From a checkpoint of a small mixture-of-experts model trained on Wikipedia.
Size: width 192, vocabulary 16384.
Experts: 80 experts in each of 12 layers, 64 SwiGLU neurons an expert, 6 picks a token.
Below are experts of layer 2 (counted from 0) of a mixture-of-experts language model. Rows are named router (the router's row for the expert), gate (a neuron's input weights, with its number), up (a neuron's input weights, with its number) and show model dimensions 48-95. Each number is 50 + 15 x the weight over its row's rms, rounded and kept within 0 to 99.
After each expert's rows: "gets" lists some tokens that make up at least twice as much of what it gets as of all text. This comes from a sample of Wikipedia text that the model never trained on. Tokens count by the router's weight.

# expert 76
router:37 68 60 53 47 66 77 58 29 26 51 36 49 35 61 59 50 56 70 54 69 73 25 31 63 26 54 32 51 52 80 71 51 68 52 52 57 45 85 32 59 68 51 51 48 31 46 58
gate0:46 58 49 58 63 54 23 44 36 66 62 44 57 39 52 25 35 30 64 36 66 56 11 72 29 51 43 36 39 51 38 29 47 17 60 75 49 36 43 31 67 31 50 34 34 53 27 51
up0:55 52 49 37 61 59 40 70 43 45 29 53 62 61 39 38 44 51 77 65 31 19 36 54 31 46 23 45 36 65 69 50 34 35 46 40 44 46 44 93 49 63 62 53 59 76 45 65
gate1:71 33 09 44 47 45 40 61 58 26 46 32 48 24 29 41 47 35 57 44 32 27 42 41 55 52 26 58 56 72 52 50 55 49 44 33 58 52 36 41 69 66 42 56 46 55 48 30
up1:57 62 42 37 40 41 48 66 26 39 73 70 39 74 75 50 59 56 58 48 48 53 41 47 55 46 29 41 31 77 48 43 85 73 42 76 64 39 85 33 68 69 42 55 46 63 57 51
gate2:66 54 53 61 32 51 51 57 39 44 52 49 46 37 69 35 36 59 37 65 50 46 48 50 41 16 65 67 39 49 48 57 46 40 32 67 57 42 83 33 67 71 73 50 51 23 31 55
up2:24 48 51 55 41 66 55 50 56 67 49 64 55 64 46 62 62 65 65 63 55 45 26 61 69 20 57 61 60 43 60 63 50 26 50 62 56 37 66 56 46 57 23 53 42 48 56 33
gets: " ", "–", " up", " out", "age", " were"

# expert 52
router:74 56 73 36 53 21 54 69 66 42 45 52 48 38 63 77 56 63 48 39 63 41 80 49 59 32 59 54 22 49 36 27 46 57 60 38 69 33 60 54 47 78 38 61 47 62 60 32
gate0:42 50 93 68 49 48 50 53 43 36 42 41 61 63 61 32 62 40 63 56 68 77 72 64 56 42 39 47 51 29 60 57 46 72 49 64 36 67 47 59 27 52 59 69 66 68 60 52
up0:47 47 45 39 46 35 55 40 31 68 36 58 61 47 66 46 44 65 67 56 44 44 48 33 66 51 28 62 35 35 57 54 48 51 59 72 56 65 44 31 65 86 42 38 69 79 58 76
gate1:46 62 35 38 44 40 39 34 21 51 53 66 31 60 38 87 69 18 30 33 25 54 63 62 49 70 55 33 83 58 74 71 60 46 55 72 24 46 51 32 47 35 37 50 15 66 49 28
up1:44 48 47 46 45 24 56 48 63 53 64 59 68 12 36 48 44 53 65 39 54 38 54 76 18 36 56 34 62 62 42 49 33 27 33 55 73 55 30 39 63 56 20 51 48 57 65 52
gate2:47 52 38 62 59 38 41 38 42 62 37 56 62 44 39 40 59 34 39 73 66 59 53 58 40 76 63 64 49 38 61 50 66 61 37 66 75 40 79 41 42 43 40 54 67 38 59 27
up2:73 53 52 70 37 64 31 64 37 45 55 72 69 72 38 45 47 25 31 50 59 59 63 62 72 69 61 46 43 79 68 75 61 84 66 27 26 37 54 57 59 47 50 40 55 49 54 47
gets: " ", " in", "\n", " C", " the", " B"

# expert 20
router:50 28 42 65 54 62 32 31 51 48 60 46 66 70 53 67 28 63 62 79 29 55 60 28 32 60 46 51 38 61 62 57 44 31 49 28 36 46 70 42 82 47 42 32 38 63 64 48
gate0:63 47 49 39 58 56 59 72 46 61 53 66 64 32 52 77 53 49 63 44 44 46 31 51 55 34 37 68 70 55 48 77 77 45 38 64 75 62 38 48 55 59 68 41 52 39 29 46
up0:38 62 22 60 78 50 31 28 44 43 63 50 74 43 72 70 55 52 59 36 48 69 72 64 44 33 51 64 42 51 76 48 34 55 60 18 48 22 50 24 00 40 41 53 66 46 79 04
gate1:34 32 39 71 48 69 61 38 38 43 14 44 79 57 64 51 44 58 44 53 20 46 39 53 33 56 28 40 32 56 63 64 44 30 60 37 42 39 64 41 57 42 55 44 50 10 80 21
up1:47 50 22 47 42 57 55 65 38 56 58 74 65 68 54 35 27 51 44 61 63 53 38 56 40 52 40 61 57 32 59 61 82 68 56 35 80 16 57 62 35 36 60 69 45 60 38 61
gate2:44 34 54 52 88 33 24 40 58 42 11 68 72 58 43 51 15 54 41 50 71 35 72 13 40 66 41 33 33 44 37 45 21 44 70 40 44 23 51 19 29 72 65 23 32 48 42 68
up2:64 29 61 58 50 47 63 54 56 70 49 34 59 43 58 52 47 73 43 57 47 39 59 51 88 55 83 15 57 51 41 52 29 48 44 49 36 51 44 60 52 57 69 67 58 57 53 36
gets: "==", " =\n\n", ".\n\n", "===", "==\n", "="

# expert 38
router:70 18 66 38 53 56 53 65 65 53 37 57 56 42 62 82 58 60 51 46 72 45 53 59 48 47 39 45 31 72 44 54 53 43 36 39 51 33 56 33 48 66 64 40 34 67 25 47
gate0:37 43 43 59 18 52 59 62 41 82 48 69 10 66 52 62 50 42 63 60 36 39 50 62 48 42 48 24 41 48 47 46 31 49 62 64 32 34 50 49 31 54 52 52 45 41 61 56
up0:99 40 54 51 28 40 57 45 64 40 13 51 33 70 42 46 48 69 70 26 72 58 47 30 40 54 45 30 65 60 40 50 69 38 38 62 42 38 17 67 59 41 21 46 34 44 39 59
gate1:28 58 40 37 47 65 59 22 52 15 59 57 30 39 62 52 72 38 36 56 21 61 64 65 39 54 42 46 40 54 23 58 48 70 82 30 31 41 68 40 37 74 55 63 63 62 52 47
up1:34 33 64 54 77 30 62 31 50 39 75 81 53 46 29 26 59 51 26 54 65 41 45 66 69 42 44 73 50 33 25 65 50 56 50 57 53 51 37 62 35 39 56 45 31 41 19 76
gate2:42 67 28 76 62 54 28 52 50 67 49 72 57 69 33 53 48 50 40 58 53 72 44 47 70 55 47 32 48 71 40 50 59 61 55 54 67 45 44 52 53 51 30 53 21 67 42 65
up2:24 48 45 54 63 56 48 46 56 62 39 52 39 40 36 61 43 59 38 42 55 64 31 32 44 55 65 47 59 67 23 66 43 67 63 22 69 49 58 62 36 44 67 37 35 37 28 51
gets: "|", "-", " had", " a", "===", " In"

# expert 59
router:52 52 60 40 69 41 67 27 34 31 48 73 70 41 46 61 37 54 57 40 73 49 31 39 64 54 52 61 48 37 75 82 34 58 61 36 52 35 24 51 48 47 49 77 44 41 71 42
gate0:66 45 46 59 59 49 66 68 39 51 39 46 78 33 59 63 27 43 36 75 49 23 34 54 44 60 29 50 35 65 34 42 44 45 37 62 36 36 58 61 29 46 32 50 48 55 46 62
up0:49 30 81 58 45 80 20 37 44 74 48 61 45 68 79 39 86 57 38 27 60 66 63 33 58 34 52 55 52 71 64 69 41 72 65 42 58 36 44 51 52 65 70 35 79 39 51 51
gate1:26 55 64 61 65 66 69 68 34 30 77 41 53 29 26 52 65 62 42 61 57 32 45 64 49 44 68 46 70 58 64 46 19 57 45 40 60 38 51 84 54 57 34 34 53 57 29 22
up1:65 40 38 60 14 41 47 54 54 32 49 74 61 69 65 50 46 44 62 57 32 47 66 69 58 81 57 93 46 64 46 28 41 33 47 26 73 46 47 64 37 43 84 76 42 41 32 41
gate2:57 59 55 31 70 58 50 57 42 40 73 77 54 79 58 54 86 38 62 39 47 46 25 56 51 29 55 58 48 44 45 62 52 54 48 57 38 69 79 29 77 49 52 38 41 76 47 32
up2:41 59 26 76 40 18 30 58 52 49 08 29 34 55 44 46 31 22 23 30 30 55 47 45 49 56 49 69 58 55 38 50 39 34 59 90 78 52 23 56 52 78 52 50 58 63 51 34
gets: " ", "–", "/", " $", "+", "-f"

# expert 27
router:75 27 61 57 58 49 61 63 50 72 41 39 18 41 27 46 36 57 61 45 60 65 36 52 39 51 29 68 53 72 32 51 60 48 28 37 47 80 40 47 56 65 37 50 49 58 58 35
gate9:35 43 65 51 57 38 29 51 34 52 66 26 54 64 27 70 51 68 58 41 25 51 45 36 66 61 35 72 67 28 52 76 49 55 54 41 67 57 38 50 18 47 55 55 61 34 57 29
up9:21 25 70 33 74 56 40 50 53 74 62 51 61 52 47 36 39 56 54 24 60 20 60 56 78 21 57 34 35 31 29 74 45 47 35 58 49 53 39 37 33 57 45 62 56 67 24 51
gate10:45 43 69 59 34 54 65 40 59 29 73 47 49 35 31 47 53 82 48 54 35 63 64 56 48 59 62 45 75 51 41 51 50 46 67 62 43 62 40 45 47 85 80 37 25 31 64 38
up10:35 60 50 48 50 28 81 50 52 37 60 67 70 44 42 34 37 48 44 79 53 24 48 47 49 50 22 77 55 61 46 44 25 57 23 45 44 53 42 18 61 42 33 66 50 71 60 70
gate11:69 49 52 61 50 45 68 25 61 58 30 57 49 31 50 39 68 65 60 33 55 75 28 22 47 54 43 33 45 45 45 54 20 48 20 38 51 51 47 46 46 37 48 31 28 49 57 70
up11:18 50 62 66 71 53 27 42 19 47 44 41 61 75 66 42 52 35 26 52 69 76 44 41 63 15 64 70 73 48 34 54 52 57 49 44 54 44 34 57 59 63 60 71 56 38 60 62
gets: "-", ".\n\n", "|", " by", ".", "\n\n"

# expert 3
router:80 52 69 32 54 23 52 62 71 40 46 48 45 39 64 77 59 64 49 40 66 40 79 47 65 33 67 51 24 43 38 25 55 55 57 38 67 39 59 53 47 73 43 61 48 59 59 29
gate0:34 61 47 31 36 56 41 53 51 51 56 41 54 15 47 12 75 63 45 45 60 60 56 48 57 57 48 69 39 27 50 21 48 30 27 55 54 31 61 55 46 70 49 54 45 26 45 64
up0:67 64 37 26 38 68 25 61 71 55 49 40 21 57 50 02 63 50 62 62 34 56 42 24 59 47 40 50 56 31 51 44 86 28 66 37 63 52 47 38 59 36 46 68 51 35 58 79
gate1:42 73 30 43 40 96 47 46 46 42 69 29 28 44 36 56 57 37 39 42 52 37 29 54 46 60 63 37 51 27 64 36 49 32 21 28 51 50 24 56 55 67 24 53 69 43 68 63
up1:45 46 56 68 46 29 36 32 13 45 29 50 56 37 62 37 41 32 25 46 38 36 25 62 63 32 69 55 23 43 51 65 36 27 68 59 41 21 63 49 45 58 60 77 42 44 61 49
gate2:56 42 24 67 44 46 63 62 40 66 47 39 54 53 13 57 22 36 27 38 49 48 24 51 28 67 54 55 50 46 33 58 38 68 53 40 57 81 36 33 45 23 48 46 76 73 20 67
up2:31 24 59 86 28 58 64 50 53 10 69 37 64 53 60 38 57 41 71 32 33 34 54 59 60 45 48 60 47 47 21 38 32 50 38 24 51 45 51 40 60 90 16 31 40 86 38 35
gets: " ", " |", " L", " C", " a", " J"

# expert 62
router:60 61 38 80 35 52 36 68 58 41 65 44 42 29 40 60 34 58 75 43 39 68 28 64 52 69 34 55 49 91 68 63 36 31 65 55 61 49 59 33 65 80 44 25 50 57 42 57
gate0:31 41 54 59 32 64 47 54 80 58 49 41 44 66 58 52 68 26 52 34 63 59 66 43 65 59 82 44 76 50 51 65 14 59 41 85 37 34 59 67 43 43 47 69 32 45 70 18
up0:46 59 35 82 52 48 45 53 41 45 58 26 52 52 44 39 54 47 40 65 56 72 43 43 48 41 68 45 56 63 31 37 52 53 25 33 66 39 41 20 51 56 18 64 51 26 55 27
gate1:66 55 61 66 66 79 48 25 65 58 54 34 44 22 71 69 61 33 71 39 67 59 39 51 45 49 41 70 60 67 52 32 57 56 76 25 49 73 43 41 48 68 30 36 77 57 52 64
up1:34 60 58 53 50 67 75 58 55 44 47 47 49 77 64 39 62 57 73 73 55 40 63 47 28 64 57 81 37 55 46 30 70 60 32 69 48 31 49 67 52 64 65 62 65 57 35 28
gate2:34 78 53 28 55 45 60 64 43 25 28 80 49 37 53 44 39 46 62 54 34 87 47 37 45 68 57 40 49 75 32 65 48 52 57 70 56 29 50 63 67 44 43 58 57 45 47 66
up2:82 32 59 70 60 58 40 58 64 44 44 28 70 37 52 47 53 44 41 58 61 39 45 34 38 41 44 53 70 68 46 34 38 65 42 32 55 34 31 44 66 41 38 30 27 57 76 66
gets: "-", "|", "==", "===", " In", "In"

# expert 23
router:55 16 39 41 72 36 45 58 35 50 72 51 36 50 49 57 39 63 36 70 19 44 62 29 40 72 59 23 37 57 45 37 63 34 30 41 38 49 69 61 73 51 29 32 49 64 73 49
gate9:34 56 58 65 59 33 43 30 61 54 39 59 43 37 54 36 54 30 38 44 19 12 68 41 57 45 55 77 56 28 41 55 47 46 41 38 73 57 53 67 59 72 43 53 79 46 77 35
up9:40 62 81 37 79 65 45 23 67 61 50 46 44 26 33 39 45 53 36 42 50 45 38 68 61 51 50 58 30 41 66 53 49 32 48 68 13 70 41 58 41 52 72 49 57 39 58 44
gate10:69 60 33 64 62 55 45 51 42 74 50 69 61 23 40 55 42 48 38 49 45 34 46 65 56 61 56 54 52 87 50 69 50 33 52 55 40 61 71 52 56 40 75 45 59 55 71 67
up10:42 65 27 53 61 49 58 29 72 65 24 36 44 78 42 47 49 42 63 73 47 56 67 55 30 60 57 56 41 40 69 42 49 58 60 51 53 42 23 64 63 34 70 40 41 68 48 45
gate11:54 49 35 42 73 38 51 57 20 74 34 62 47 65 60 39 38 40 46 60 60 25 61 39 90 66 49 42 38 87 41 57 46 74 46 40 56 55 46 52 78 66 47 44 64 93 22 51
up11:69 38 50 52 37 47 25 61 27 28 50 48 29 64 72 31 28 41 54 30 44 33 10 56 37 38 34 66 63 40 47 55 52 37 57 74 52 60 46 45 65 53 58 52 54 60 36 61
gets: "\n", "\n\n", "-", ")\n", ".\n\n", " |\n\n"